From a checkpoint of a small mixture-of-experts model trained on Wikipedia: 12 layers, vocabulary 32000.
Below are experts of layer 5 (counted from 0) of a mixture-of-experts language model. Rows are named router (the router's row for the expert), gate (a neuron's input weights, with its number), up (a neuron's input weights, with its number), down (a neuron's output weights, with its number) and show model dimensions 0-223. Each number is 128 + 32 x the weight over its row's rms, rounded and kept within 0 to 255. Numbers have three digits each.
Before each expert's rows: "comes after" lists some tokens at least twice as common just before its tokens as in all text. This comes from a sample of Wikipedia text that the model never trained on. Tokens count by the router's weight.

# expert 35
comes after: "\n", " such", " Born", " Genus", "    ", " Released"
router:106114107107169192171067124103153141119082156151099103094101128182141086072062184026104096164106153156095089160123086193092085147127092141088041138152098138135128135157143135097125124149107124185107109198131110134144170119083189140079121167109165118159082122177137103117125183182137153122106121167141119178100136130132107122073152135156132130096124126152061131156114106118119136100191113141149113075115096162119062107107117098127080114159158167152100108141118092116190104158146110109163119124141120116119124109182176204123085144104086173110108096112130164169141118148081167110108120154098113123135149095126158129114160128115089063188131115097144095075089138154141105036119
gate0:099169150122104158079116089157207126134117153112176086123152169098136133121130123147125148175106092131107172138114119126125103094173158100146135121119069185112114139114035122174134157145161141136157112112110111135135101043149144101115129157168151149098142039107193133149048226121179104032197107153163113079073135129130115149084137156175129132092133168149125157120097138057131165115133132113077133080095132121100113108126134171114099117083121118124142125172069132127143114181138115144121142112108108144117149128130096088136126089094099189121143164130083082119092118068114138177125109167110126084107142126159148180145176094198101147105096123149056120096143104130201145154159
up0:141091110117154120181136181100078132143120091116098139134091117117126101147168093132105151063155155113148127107130142084152163184129082165110124115188165079146162076128209117076123133133104121128102162128133129138133157199109104151141130107076090085134128208162095140097205069102068129212064134108104168127164115117129156098147095094110126125147135084083134087132146147212126121149102126148162122177142152132164173138148125096117137135139092122109137153118187130113119167107118126106112146116143143111113150094116174150131133178168168071152086093118208188108167110161132102081147158062140137193151115090103160070123088144078132122158206113107168108125149169158068113083112
down0:112105153145182072112122178128041107100120136052121156106136071128111164123149112118134161132153116131125140082090110075108037115180093087150111103133160092121127067119093165140152126110129136153104154137136123095125135098138179140134101126084132139095185040185166088124136119110098176134102176110087137129142205159134137111121136113113183069155137107169120109113151113138102077168128194151186169179134104130144094124125124093039136110186104158146186171145171127122063070138064100118124126160096152123089177173144073122098141131154166158123146118114102156109100091081129153099065096107104071113142089165118161120066120111106129114146119123169161106097153160175127125100116
gate1:137099128111152131129145095156100121158127107078161158100070066136106126140071109117118097149122119128065149125092111125100160130096128155149109132159158182168149078116138114090096105154132123159097134051072131147155075135066158205137138126153148096133114145079119108100106098121127190130108110147132114157127148148122132108120157139107130126168151195162126114105121145192076056157189141099112103083177165061137096151106111108129098099122095053158068143095123155089107138123082092101150150082118171153141096180111177195138108087223134161130106156127171129138151109105161108195175145110106158137170144092082141173163122153105164076124114108151135133096104176206179118063096
up1:132086139095129131117135132128087102133146107088134096090107123148087105171077089118101100163115099114080169131054115092113149071133084143127157149160185149152153076127156117073102087167137125160100158055092157133149067137099154195123122102152119097178130108125121134083140147113159154110105112156155107147139141170163112145108172157148106157173153176149122133091105173145093072154135127159111112106191175084128110157155124129121125089113107055142130150112109195101128139125100108112148155121092147139149101167136174162150134076220124166117135178141183126117153122103155133206181172115104176125186177103075126182185150147110108112087062123152171137091086150197192120067095
down1:106094163117135151156136108166098154118152144103127166132138141124066096029077085092141171129100135168130089172138107112140081108027114126103126128157185117176176210153090082148135103118118138133159135115118146133083080146122164105060139078131138133185081114111198115203122121142102103183104058113139122138152089122163132133095139083173096134110157084160152166182131094124089130124121149153103139093183116081127091130111150131129109106218091115103104118059115171148156161192146085142144111133060107099113069144109134080108150138097147069120163130115138124113132153115139121071116149088183126154101166168100062118139110133099093123123111111132153147150168195121115131151157
gate2:102132156181151138085060120106152115144187148131122129135145119120184104217171045083137190152108103157085130116125111092165083148198056167163097086065106164065144157126087129170189144092106100106121143104159157144130138115140150127083107106085118141093103086185161135129167116117110160107112115084101105137191100121102179114117134156150162179079162119179159128120091089067129120065143115128106150177135162151129103157148141135064089139128090126050163154118084128114161147094157176170145134130092109107177094181136113184169168115068053129145133109135117134099098103112108114128140146135153135107136106114139145110147126068124111137133106196135115149136136126112098150205103
up2:138152150187156154097069114119158144140199150151132120148146153108171130196160076102125182120117096131129150153108107103141094169199065131153117089056110195102137158119071153162196141100093082146111155120155139149166119103130150112100098103076142113112140118160186146142170085132140160083115172097131123129190101117135177108138157134151177199082181138147167155131089105052131140066128114155078136168127150143095112153108130148120089131144094144033158131098092158122134165128133166186150111140109125107166107182121121176184158096067057174139125100100126144143076073125116136120134167108157135077109120123122144123148112114150117124118114215158097161119095147085119129185112
down2:096099155114085102168141124118139128119167135143129134139152185141101144138216132118146091138112204072144132118178153107154151117121141094081133167152174088048180220134140133113081062141181152150094111121100130045156063147148111124108111137132125090092140132120076092071096139080083133114138155126138122135104137144133140139197119141073180085149130161192112127142174133148207140146149121091149065141111096131165131117119119111099129158116172185115128160122152164126164143078086093116094104205141071114120159105139067127135153141163163115176112109131074080145126123150107100145072094184113105176118132160134103149141134133101140069119176118144148206156118150115104150081166
gate3:118064107145178141155136178158168142091134061068078139081094164171160079123121172136134144047118168102175153127114104150150162141120067122124110148108090111135134145145134191114131137179125087184133101149129122114130033132126116085113213121137138192114174116139148189118088176108136167148141166114133173137100153110121177110099099119115165127088053152115130151124169126136121172148116168103170124127144091140148115140066119124168143100125124161141154124140107170132121146121103133099119109182164157122163138089156143149119158079125051175078142126117094104121064120144134176107099124203111098063161121155201097127094169151122132144211136133132137123102167054134167173105155
up3:167194140106107125098132107057082107144131175178206124178131119092134177149113075142098123194136087127059121110116147083100142091133165124084158104148129131156136094124114076124105147079151186078091151069134152145137166129118153142118090158088090074126122143115105101164192090144133105090088091101116082081154131140128099132125152121167121116123219075138110091098065141108115097110128108144066147137104178134115149111196148144090088134130114091100134131096125087163099103133133128123125170073103133131113139174085105065142131160119165120177096104134156137100162134136102042117145138033150163187097157089090154111169081084121149118071123109144132122150099157123108079165156
down3:103167149128118119149128062121124120198082140139101157154118136136131139110114183139110158128175129155154155114172120183132134083109088170156135133154162123099101191127154120104101146090130100121145131149125137058123089109069081135142155086129160151149147123093094143180122165088133087094131140174162171155098164150089171164181118147128136138105197108109112134081113146075118045146115156147134145062132114166180124104150174199136108107143165089107129149151111176083068134189154112192095197129147146095141099088100055191143166114187122123108131119107127119149199181131125074094130078121165129102071188078180091160132155144133103154139084134113142119124157079163101115122066
gate4:057154104158120150127120160107136128076114154085206156154134126122116079100152124095162142105176124187111100155078145101089122113138086138177103146133069108138155190110126138124155111147096170026058130087119099135105171168182155107093181103074175127122146145124126149103126166141137108174129142139072096146122075123161167130196122136176119095138140167146085155179096099125144111176088158114111148098100129102133141106105141078103143140123147089141106147128114130151161095129167092153158081139072107152158149090145181148093104111077070145070141154085137092176124125134067108165128146132041149182185129184119087084089160110151123121127145170180139203135094157106140156147111
up4:137078128114073151085085113168121145111087162111132113105183145158046235141139139106125149171160123118146193115149106179124122107102084176192152184094137099129123108075107119165100111081112147112137180075125117159107157213098163142142159113136119169108112156046130099105108136192103095112134133113120094128161095154115013100089186158091143150138144096158131156131125099071089126125149129104126119136149147162125077162126126117125072094129158131146107115115127121148112115107104094167162153123132159131134129176136158090135142110145152112134169110119135055124181151157143145132109149060133188124066175113158171139133098133162209162201106151128119143148125128110100112088193
down4:167090056148170160128071143164133196138102139150130171094129110165152137168117074083069136165117169148072189107157176097147120087108141179105130176155110104080177130057168184129165126132167064166095164154174145124158126096139120158098154172115139064081095059115135123137112163154124114092146195191083173184128096132136176090109125118115124147135123185184109094086102090099166132139117164131104191087102099070169138141132139132094181085099077169105130082130120145139114173149136129136135097138154164137074148211140127170125095097134095144089135103099107143100127143152067156124143123107110145149141188138131167123141150168181117098160111151164082137138117121113146143126115
gate5:175129155121091144069104122158140147110118089124134163128108173137107110107066211149125138136167131102108114135098132149104209114115097097138098132161044164112121144089117151060118205116132088160127135107097108125151116108094117148118182204099137090126145141174149122169038091120089112076146191115101132081136113191084138126090125116112124127104118173055120175127090174141145134174153111116069160160122116139102120092127159087213040119128160117135107112129217107146138185122164073099124125126107105100123149110134104180128127086198132134139163154089147147182180101163152106120158157085137164103162091110105131141148183115143151170165116148105142124096131138122162122161171
up5:158121123104088169108108133169150179131089126118122158147110176144099094094070193107136095171159079091108112139099128143095231117116140131121079140144075134153153135087146190079127171117131097203075129130107089166095163103108103124096171167106148093139118138178153150163056064158064136085112178150071126111120114182108109114134138136096139178099109169080122149156118166141129136164166136120085181128128065139072099074119154045177072106176174162125113122061196106127143139113167089092144086144117114104146148087156130175118134087166142149142156157123156159184178124116173124106156129128124150113166095159115112122167139111107169168152149141101119154095124129127148101166159
down5:209059103173176212154180138116161093114112152128115163129150118106114085089116129100154089113125092169083149138164154129075147105123150135128169142133112100097137144077120106142133090149210110120116097156118114187109145126149079115092084139097199132199204099149121111134151132142096137169133098142100143202111116107147125098131183147125085143111149126131173101121184095131113080122143115159141142142126149108123118164098130104070118138126063177130115125089130124112121097149089150163130134165133087155163110132185151090109130093118111188123077180198161118020097165087128104075147119202116094169119128170106131170181144172095135129127102156185096122107109114172116165100089

# expert 42
comes after: "\n", " of", " to", " for", " along", " that"
router:081139139104142212202215143125151172136097196107081148162119161094152038153141143043084095184145113110064112133147151117152134064113154125132106125180132176079116112119103120103112109200090115114091162152152086067129150189121140127119157159109109101119082125168143134112146148162098148162155079135134096157148183122094113108122159146152117116153122102108124127148140116121105118132112146152156063121122051123139089104123162136110080129118137155082144155130115087142200154141176179146082158090121131152086178147116110152109108116115102115173131166140071129094126103158104122123135065148085162189131131116113154110153107103147090085134130173126119086132180234169149155133157
gate0:130159091106109132043115094123079164135162086121182133149077144133114076174097154135127134135194172079099107101105112129116171170076114110126184136158155100112144124146054100129135153124080154089146142133098152149169084174138110125161100160187143193125128120082122130114171133128135133143105116085143085083151082100172123100094149093121051090147106114150092121046121170113178136171155108075108125126093094029114085142131136120171136155072111084129120100173109089127107116162098097167145103127161173158124184151119132115117097174087068058147163114142150122180146149194185161108111172141145132096119080131112135146135118129120100144212111139107156113095099112081169134093116
up0:141113109154118111195153118166139083130155137142087120107181109117162196103161077129155150123114125143153121166175187127226082121192117148117108097074092159170140156138168146134146105140179068111138146152137093114147158126098140112107176093042121129171121126190090145145141093169084149113106144128094158140100204121035128123160117162173123143114161146120118135129148152171110127062092141176116130196168128198132131108133142148153143144176097144122111142093158138056114166138136155161105103066119063117169109142110128109155190080153171104106093138144129166176163151098129146159073064134087117125144161114142131078129183161102148144072127108157096112137170109180106112158133
down0:143151134082129108087125124114096140168105133079127150050131115115123115115128165177193100114099105096140079207094069203114212132107056124150109096069174118142115165092116105095141133121155140107132095099147076099111116110102106155145080090180124156180083125131092148087133122109127075071100124100112198142095054096156137152116109091113124148087121178142138138124183118145129141179116124104143103134163099131110111162172080121068131114105117118147058140099230161110148105078133109111163115090139143123168132124124081173178059145164153103166155140122126123194073114103102123060162127104146136123105087130126155077168154144150107143137128132112169180132149139117091071151101
gate1:116119109146120147129144106088138096064125148127096092046146139123104131113131156171147171088120135129175128091130108156109116166103104144146104127089121134100125139135145107118106092129163197134177144114163140081136086151113155122118122172109118156105100083132065135127105136121163108171142097105051103107101147093154111175140097157094145152112108088157137056060185214112089083162149108114130135120049124069179144113131105118069088139069170097131070121160161101167095126153115061090055136097146141188125076188081114127193117188134169143115129138137075120186117109145156166127150136115116176118097098075141209123086121128143114134113110067157080084103119081097107146132142
up1:128112118094126131043121123150116102157120082104186187059103147142135137174132133127118174107155151117092204171127161124147097174094137207210098078118145144091083115105160158140085142153159191134122149118114111146125182071193159114094113128109122160173137140114108144140120122145114199160190151180108100158095124107180148153139123142161162114159143101130138160147103128103125095091150130127118180122054180124163130112111142148160186130117089122131121067159161127081069153126138100111142129137085047090117071143079108085124118083081073136152112091099154165098145128139068162147124128124162115135102154160124119139113083136068146114103125084064149171092163081117183113077142
down1:079087067111098115138134085110141117133147108098119125160107113048133099086071151177136079076121139147069186134091105096143126123129106168187115114164167106118095167155111102113142118149186141123090107170114123168108111170151098125040158090115131130113165164117102123131103096077136137138077090155082178227089104159150149135158118130157140078131180129089132146148150150130127148105119118097129130109141088108136089213121141133144109158183111130160061127125078192160164105120134092087134182147126154201096141120114126165096179108057109093111160088105160171105063079158183124150175164142146119183072174103163130124104119112174111092145149092144164089167122130131108137152132
gate2:081144123136100148138079185173139176126132110143125087115156108053138131169169228151124106125131151173086108140077123124085149112156146122148152126120171116037144122130102102068048119155166146153195136104087134124132062145126166114150198130133102179166109175128138179106088095133166159157185105115090133104179120139163120146117158127172093136116091173101159116124165104124104121158105140106089135139078149084166099145121140103155054151138149135132074122162172165123122151119141130116156160139112087178121165109161122168111137086155095139111168127128126170069131135148079130104095115125142130090078157152123136174036152069144175139129166115130073162134164095060138148176191
up2:111131105144128141151129189127177153167122143140169154139124100078130111143184165144117117092121143157118111119080156113129101098123127087139138133087142132026142109135126084074071132125187112159130125114087109151150077152119196146117125137135172126131133124103132151137107136199143169112203121022098159064163130163195033149109121147109128132083088146144120101162143109148098127108103091095136145135109135113170109100098157155130134078127159111155122101169166149116163146108173177129195146208116112168135140149110126150122144123192080134082129141121163116059143132161146154133068135116179165078082101153164148102026182104139156153124166077120083168102144112086103145134158
down2:101106065170101097070121095103095097164172192116156141145184113096173132168101114089130195134110134124154158092109148143127132136240166117151153066085116109128128100103127102102148164148101114122142115072113078070120112149133164120129134103172120144172088139077151094147124134093116153155130137146172116128134096152136129083088081138100136167152123150122136143176125131131086075180121177072169092104052068117078121147095103112125171155102192116152100095190152086121110148129118102143092145147187162173151041160148150124131127134113185106115083096105107097122063162123124130187158170141086164092113099126185171127120162110080133184127070173133119126165144101127136162166113
gate3:095097156163085132135153135168162124142138185098176073084185103062130135071149194097128099143157122114176118114169149155177176060165099168117119098067155090089106133147074105156139112143176088191133131172157116089116140092128067129131161085164106108181189165063101168153101138143151189105139136167177113154140187100149147138100099134112133149118054116112157123129162111102105116110119133113064096113103117143099095180209182143110126069131189143080143123150126091128156144105142121079108184156098103120104123162063113122123174162167122137120165127147117119123158125192170173148124119088180167163072148128106124152090140122171146155120123125125102114105140115142129138148056
up3:159190084096123141077096116060104155127128113145131178175085188164141122174118100157133135104106153095123134155070118126078085168117137088136107143172097178162118118092171164090103157102081165071149127075046161148146134189133193141142131148084138142088062097191140091139137139114098064163104106074109139106122086150129132129130149113163135116149161160128125113149111141122143115116110151124172119158113155110139166078064097113140118186148103080152119101128116188127064130132127136196129070104148163110180109103163151120150052099091137153113118127104164087117086140051121088115114140132083111078176116140171151089120123102110085063144135142102152143115080152075145087144196
down3:150102102102111093128087179141108122100178121155113053153126124110141092137083141210207142108162159124081121139136120087133134132106069103151100065087172104118152161152138105100085102118116125143131112145079082158182170060113131198108114142098143111093167195154093143131133175074143125078105142160085094136080106148154101174137117110132123095138112114131130140127060109131127156102066152143125091120138051077152139156127126154132149187162120116122133104135131127109192156044118078060155109142129188101163178081049112200079155081125104160132157088180107165151123149125103134117172097161139133108134118115123174140123138106191096155110159093157110173121164108122091114109150
gate4:096103117139117093107123135154182122141133106030096115159172176153124109067151138113166074123123098135175122104095100149099176162118122094084100148125140108158144078130140127140143160105121117164143055092157178142136225082128116188136124115131119147158157126111154080162133090126095123197105165100112129133121147137133177086163131119158097120095118171112096170201147141118112027122216131086141141143133102124102090129120143056130166126134173130111086131142136148132032186100126119188088107146154181141126122136105098128112128123164141102130094035136097197137158079125102140153103108106146157099120164164125198149124145169181103130134123128075119107166168117113168143089118
up4:110079107117095110159108187163166106147104148034087100129182165155090107151203114091192117120109114143179104110124071136115174143142174083085086166134171124130150096123140162173165146104144112148128101108189143144117181095089147190115132123095139156156184126112164115149156080120126107159103155051097125166124119183149129097155168124161114132093082156098099151164175108099125051176190111113143172156147108144081113142125136128133169142131135124121112091104166105126083208148134122141089094155168158167148120150110068131062141113155121111124088069148125191108115091125057112189133131101139168097132179156138183159171170147141120095126136129087142116148157113152086168122086
down4:117200126128119214109086161093148124096044111140107066094141105142163117134098128166136099201102166099100104150163110123161077125146121152126132126098135104065132146140151115101148085166103157122137105171092166125175039147139134152133161107115135178130063130148098097135118164109105140109124150180113173081085152147135157076101129161087139116096141063128088121117123162110174097220139132140153183095148068183170117069105136097111130175078072068165155152164057170145124125128162169156126139151119162128128133135155083123156097123135139129196076133095137159175153110140150096094174158095112096091116156107159134158166094130085070129122129140124113098121113158164158089155184
gate5:137106138138115111109151129114109151122136138070211131113154088121022074174127104107189096106182158104166065110147100140099154120077172113099134159125056145125149075073151136117110199152070148135092103069110128153146145170126160152143159131210139090142119172167160101093146112099146115105131122096092139100110188127093088124096170083094106114176110146174167123151085152132122106171096133105115149183141127087137096130118227111156046112121140107155071135074160098120159108049155109192116082178118087170126122155103138145136170139126114132099134140113156137140094122150135109210163104116157160134108151120127152112133122093178109111142153118173131179162147139134166122129155
up5:135147164117153095144074137151132152179143155130076118139141139115143195098140147127144160150085111115114144106148123143108112152203149175135125145063187128096116151190132092179105063126165088124120108165144126097133123123121064100142060102057078121173159152039103153091130170146133174149084176140165133124158144185159140078179105153099147186111094137134093140099139117142172159137070115145153109098126120158060118145145113145068249133148129160207147130193106124115111146119101171082148141130120149101154128120098188141131111159148111117095117119119101159120176213143076062100068127143160164091144132167135116108144144162109131147130134113103121075139096103122137126151094
down5:117177153129153050026153077097126151122192117129101116142159113135111197183107132108177183130100143158123124171133119110147105114149148119124107111117134142117186129182182141169102134106119112125102087124139102105147128139154126150202135124200129153075060166103104151077096118147156081104084127075180113125105128181137105138127128154181216131109108089100098144114126139125164108135085088161125152092152147108127153173062106094151114068109130117156159107118118132093105144131107161122098102162098135141141132140165135225151128146083107122100124154128090191121155132152197120150110160152131084188159074104227116129168147148127188163147144150121110165146110151087114090162084

# expert 46
comes after: ".", " |", "\n", " =", "==", " =="
router:065150125140105188168192145131213162139091151139130149073097158115118111116109163156081107115163145147110082096133162159154110082128099107096106141166114123078135140109130091117089177155134123173164137145132156148086122172134112121164131171125167136131082098169110075150134176117150181100144136146140153149059198099069120144067097110194128133110167111102076111087108156112081115127163152132139178102148124086175106081105119101143092059142115101133165056167124116123174137105120124107086163094165169116133210148135106176155114113140068176194097131122154141069086123110125133134181109156143183134145139127108127123122147093160064117114094087081125109049133129189166154100154
gate0:099107129115178135084118100119166137167162084107155060170106167079137154128145076136111106147117135119121143101090123161139121167105129137150109108125137194155116136160182144122079100128156187157166093054204105063209155130163232065116136109110154144077136139105146152107170122178126158103064094135149170190138129093179106092139165088123120064110111138089122104136160146155149119078113182110165091139124165116119157130084147139142152131130092104120150161125172110120100131141117172100173137105110147109093145100138127067061142133160098105110185115157141096161070145144096118150099087126107099140081170081131151073125160160127090142124160149139218164072137144105113114066114
up0:133134127101168161167145100107200095113145156128078121138093152131116131134082085110175138109065099122147146126117089172080145088089123122128123149128108186168092116103138177141106148104139122173121128046129095057133129098132190077107090083081170104099098117128096124136165112200137197162090121145118143200124110090116089159095138166112140116120099054116154009126135150130095142115138177173168151155115133141171149124027094157073139149166129109104170169123175103155174161105103125115123089104115119160163143093170119120151141186129092119141171117160125113098100170153128093107110126144096148149113107129137163077078101175125116179165188149176152150128079102159120148122095
down0:082108137077096082081128109067101150086133101084125125180115061142143093123144138131130197180120150153123150166190088148167097170108099096103078113159173104136140113126106088127152147063128153139111099097100186120124091155139131065131235097149112144148081171141137177082100117193108113179167123142197117128126112137099097109144117118113111168143093140116119128100085137106147132100127156102227112203097128130149123172114163118146159149069159116166150111156161105120140115174155088109145103140136127108088169108132175183096130145124127125133110163125110196170186156084163151094103106208068120144102154143128118188135102121074128104110149141166131184137121127143109125127054
gate1:095141114134126110118135088214079140121097130155136098130132142125131100123165088106124139170084135122042128115136155088203107112084155166198155097102118093143124144123166141147180130103117111123133168166116187142137152154129146135117090087191125144151085068138166147109130173101160186156195082103154126110169126082139104115166101171180120138153118177151115103123101097139114162170188110138116142107157100116113103135132122087111141123127207133164123106095101160140099085142108071139164142075190097115135074125092108120104101096186149206064109118160155188078120124118126161153125175156132094178058167137168131142134152098199157143090094108179161103080155137164160130102060
up1:158104130141126155125122177045185094179151105112169174137108124158156155143078119154127092057177099152202146155140132148028169137161107086111083167138099127113138114125111102099097157143112157121143111105135070117133104132136097146121167147082126095119152155107117115175134101132104097109057138127106138142116103177119150111102194083108149113098155129101143140094159135143137140089086159120141130140127179126167144124112122151133110138114031100105123145148135103104148195111130191119098089154066171118140192144182148135153118186106120071199110159130087097133114112135114099115139071097136115110179093127060122125135112167049074071159155145078093158153078135082072132160183
down1:193131077120146210160147094121126097134110111123104143121102089097196128128157065116106164172160155096136150110077142171137171122160078197149117112172093151132081120161144093140139190158194125107127119121101131118161140126139116122094165178073146086071113101149092130099140103090172127142195162143140130114096156172070146138227185150080114111132172192096085105171126157117154102108150166101117133140063113172081145115117159160150143147032078160148126151126145109115105142163131111111139088108136177117152131181126133156161089129118107156130120113152090122126079105166094137127139102133115090089108087033142148160088103162121088091107071157154103139139135092119113131066099
gate2:142119093163148084047073142143169138145128088076198124114076118166080088158111107118171156071123102155133139086149086143103121170098165092137174130072115040138125135117137114089181200148120116129135076112165099098129150109029131162130071151102103142145121145142213104153116105148126143151115097126101119165124109078094131156094109164109147154142106101080136105185082107143187125146144084135112124111076124143192131157095123128119165170100082108060150119084148102167023130145105171119137108125156158134135151087176111148096128158164107098124130145150073111160110048141153173112142099105175178126111102138122165077139134110109110125151136169116158101092144177118152134121100
up2:130120112142158122069072143150206129141141107080178117066064122140095074150137114077149167047089117144150114085135098141095124164134162080114167098071128035148138135161125148107155180171132147109154093122196109085107156096064102181156102147106118156120129145116175113115122118148106135139129106138128150204115129111106135162143091164140110156155114096073120107200107103119134135146135055127130117145056140133167123170082131135100183174077093130059107125081148127164055154158100200132138131118129139122139152095168083130098147151135079102129134125154061112128130069146140204121151129092196160131110111104107156112117150088125097145131154194126133087129143155119139132116071
down2:132049081135102162157102130166116130114149182087120090154065112162157165097116178136050140196117115116134104105151171149158150179150141119109081108149131125107107130119109132094127111143146126127178121121136151142103152104093107123179116151138124182179182098177135158144088081126098119174195162119187132077153149112124157156097091114109138135095111098112116176147138220097152129207108165092114134169092112166109126137145140094115121111094141112069186151071151082170111170181155177053126124131150132090128156122147098203135141142110165179126182091113137136129108124095164128130047123080116130131164053075101180123097115135083109134201132168103086139149140133160102128101126
gate3:097111082120114133100142120127163067197113114174159125135197122096122155125108136145152165170074107151087139112150126091146146119099164124072076133124130128150148147082206110094100164058126163145106191098153139132146091161065149236137174148155108103135070079112114134175115157142141136148131188173170113155127114100144119131094106194175153169121122152134117135152100060103095082067189126081108142151141131107179113157099141167055103117124088088102132123086133158143084109124113107188148131077121136165162086166153126094152140109158163153135138142112144151134131156158153144071134136053179083087123105139098142121066146163147121117050171161112114161129164113173144145143115
up3:107082199153150117146129165110188150143120069109129110132105107117108141115100151134137133117140124156150125234099105117169119140183071152113089106157136134132098156150114136107124117174104137139149137106148141133130222076141085080104098120114126176202143097223128129101117136047172134148140117156136134148122132151120216124139152069139162079096107098119165152122134153132111124115106111153097124088173137100100128159087126146121121141127104113138161125116172133120165172148110145036108153130113151123119161118101194143092158116162057120185118157153096148139111128072154165198160102147090160140171113139154131125081098088101083096121137054099140060088125137211199104155136
down3:172132100077163189171143106158068173118119090161155142142147138090112122047073172094135112138079175111171114124103186139188203073140186149111106117125128142056104130118158118092185147137130095158125192089106150146097103100105105120164060174123109113126156102137115108121120105097128172140085126128146131101112111181077144138127111145102119211139161160180113172120166127202130125167137119057104118153095138134165118153072165131154122165085079146105207117110178121119203186160099120123098107152137194143128072182124121121133120091123079133150136093129168100072148125171120109165157130145145185129125088127170157095125134117147109111081118132140119119062111114116120158109155
gate4:134102168170157164091061118130128132144140147138134139094146151130127108101141108115105134171164124097168110131109128090118053148135088113173117174128108180182111157110195116082139108151145185124157158148156133060137189128112096144098086135060152204110118134089169103124137108083155118088158136051147123151212087143136084129108165083166139136065108162115142101120140145132146131070148094107096096134133089112150151174091161146167136129118099231156116121084131089162152085135189171115098158082100164192130071142150113129114147162151198143101138166081078133116107101138168093065139147108093125189108125127137151174154098152120116138145115153181133105097167185093122156113177
up4:116077160181147142086076085101126091160135091136153126095114165132157136086138111117078153156185102111172180116066081093120083190141116115132130133090090192150118154124198137094084126159182160141172118159165113118154202175145103154061137137109171227128158165077144115102107126098110130098140132050178109174212062123117128130144158067195111098111118124113079134106145119136141140107105082110098117170177125115153122145120141116150131112107109188117118138104150106180166110113194182143115169112062155191117105151149131131081151129167192136133148148089095170139117123170110138100104119140129109133113111159128113151152084131106160140163084147176138137112150130089110114073160
down4:195079152166160100092147135039142129149128069073129106101172106125146116066148058134078128150199146154110120119121109129123094125139146133144164096154144147166112132165123139086105120180125147118118165069082125096102212154126120087076095145126129134081142135100107198079152127203089142126169084116111153124122140133148091071133135151148111028151122129142080138052137192136076130130143167123194110113085160188112131168112132129168133109118153084115163172098130121152133150163085104133180163132082113103110109075118109136159178166149067128122142114135166116099149117178134120128077114127106120145145149134111115156089194117122175134165071151089207153115106141154146093146122
gate5:159092131194211118120064199172142169169166066110167121119118059153146125179097134112100157144148064120104094087097106200104107118159150126084143090101128134124062077103097180170120092074111130177124113113099164092158097182053142121125143179115104135136176142083149092068169172164127161138131133114106148172136066119137118153117128122107168110120178136133132116098112097130126160077166152136156115125175143175181135096133124115196151136083112106139132154158199123114080166121131128127172083134137103085145137077201106150084129094150185071166157080127151123093171135108123115132098119120089133140131112091129131113157098168103115135148152100148091118134106190158156091081147
up5:171091117167181132105093208176118173156161077097160113087122063155154139172099117114119137110161080164109082100113087185070091099146148114102160082106120130137096047097106194157120082090146114187123100138092161132127085179073136137164149164104136106150159157087141118072192159132157145137137121123134151167124080128106107175103140158104161121131177160137148099115107085140128176111152182147150146119179142163173121109147110122214130113068081104141140167128226122115110159091127150103164112131137115105131136054175095146072154095152190111179140105141137144099164117081115124134111103119087119144133152119109102133172086163085120121169147111142132143114078187169174114115145
down5:054070110168161144165150147110151105143110087118146074171126082138167153142137149080142164139132134109150131160195080148131170191154161149158120136101079147105104118098072146118133134184149118146122132102133139171088135148121073110079117134064153144164131141136099163142085142182096120154139057082148128166121132163100140112126102128149096166092102102135119147179089171159167084171097160124135154217143079133113182130221146115125172184112118147207140160099112091153154147164142117047112112116142143139095118182193183108094111121128177140117198161155100174130143098089089161154091100123122151135168180151098180124133130080121144165165129124141064075146111118117160138129138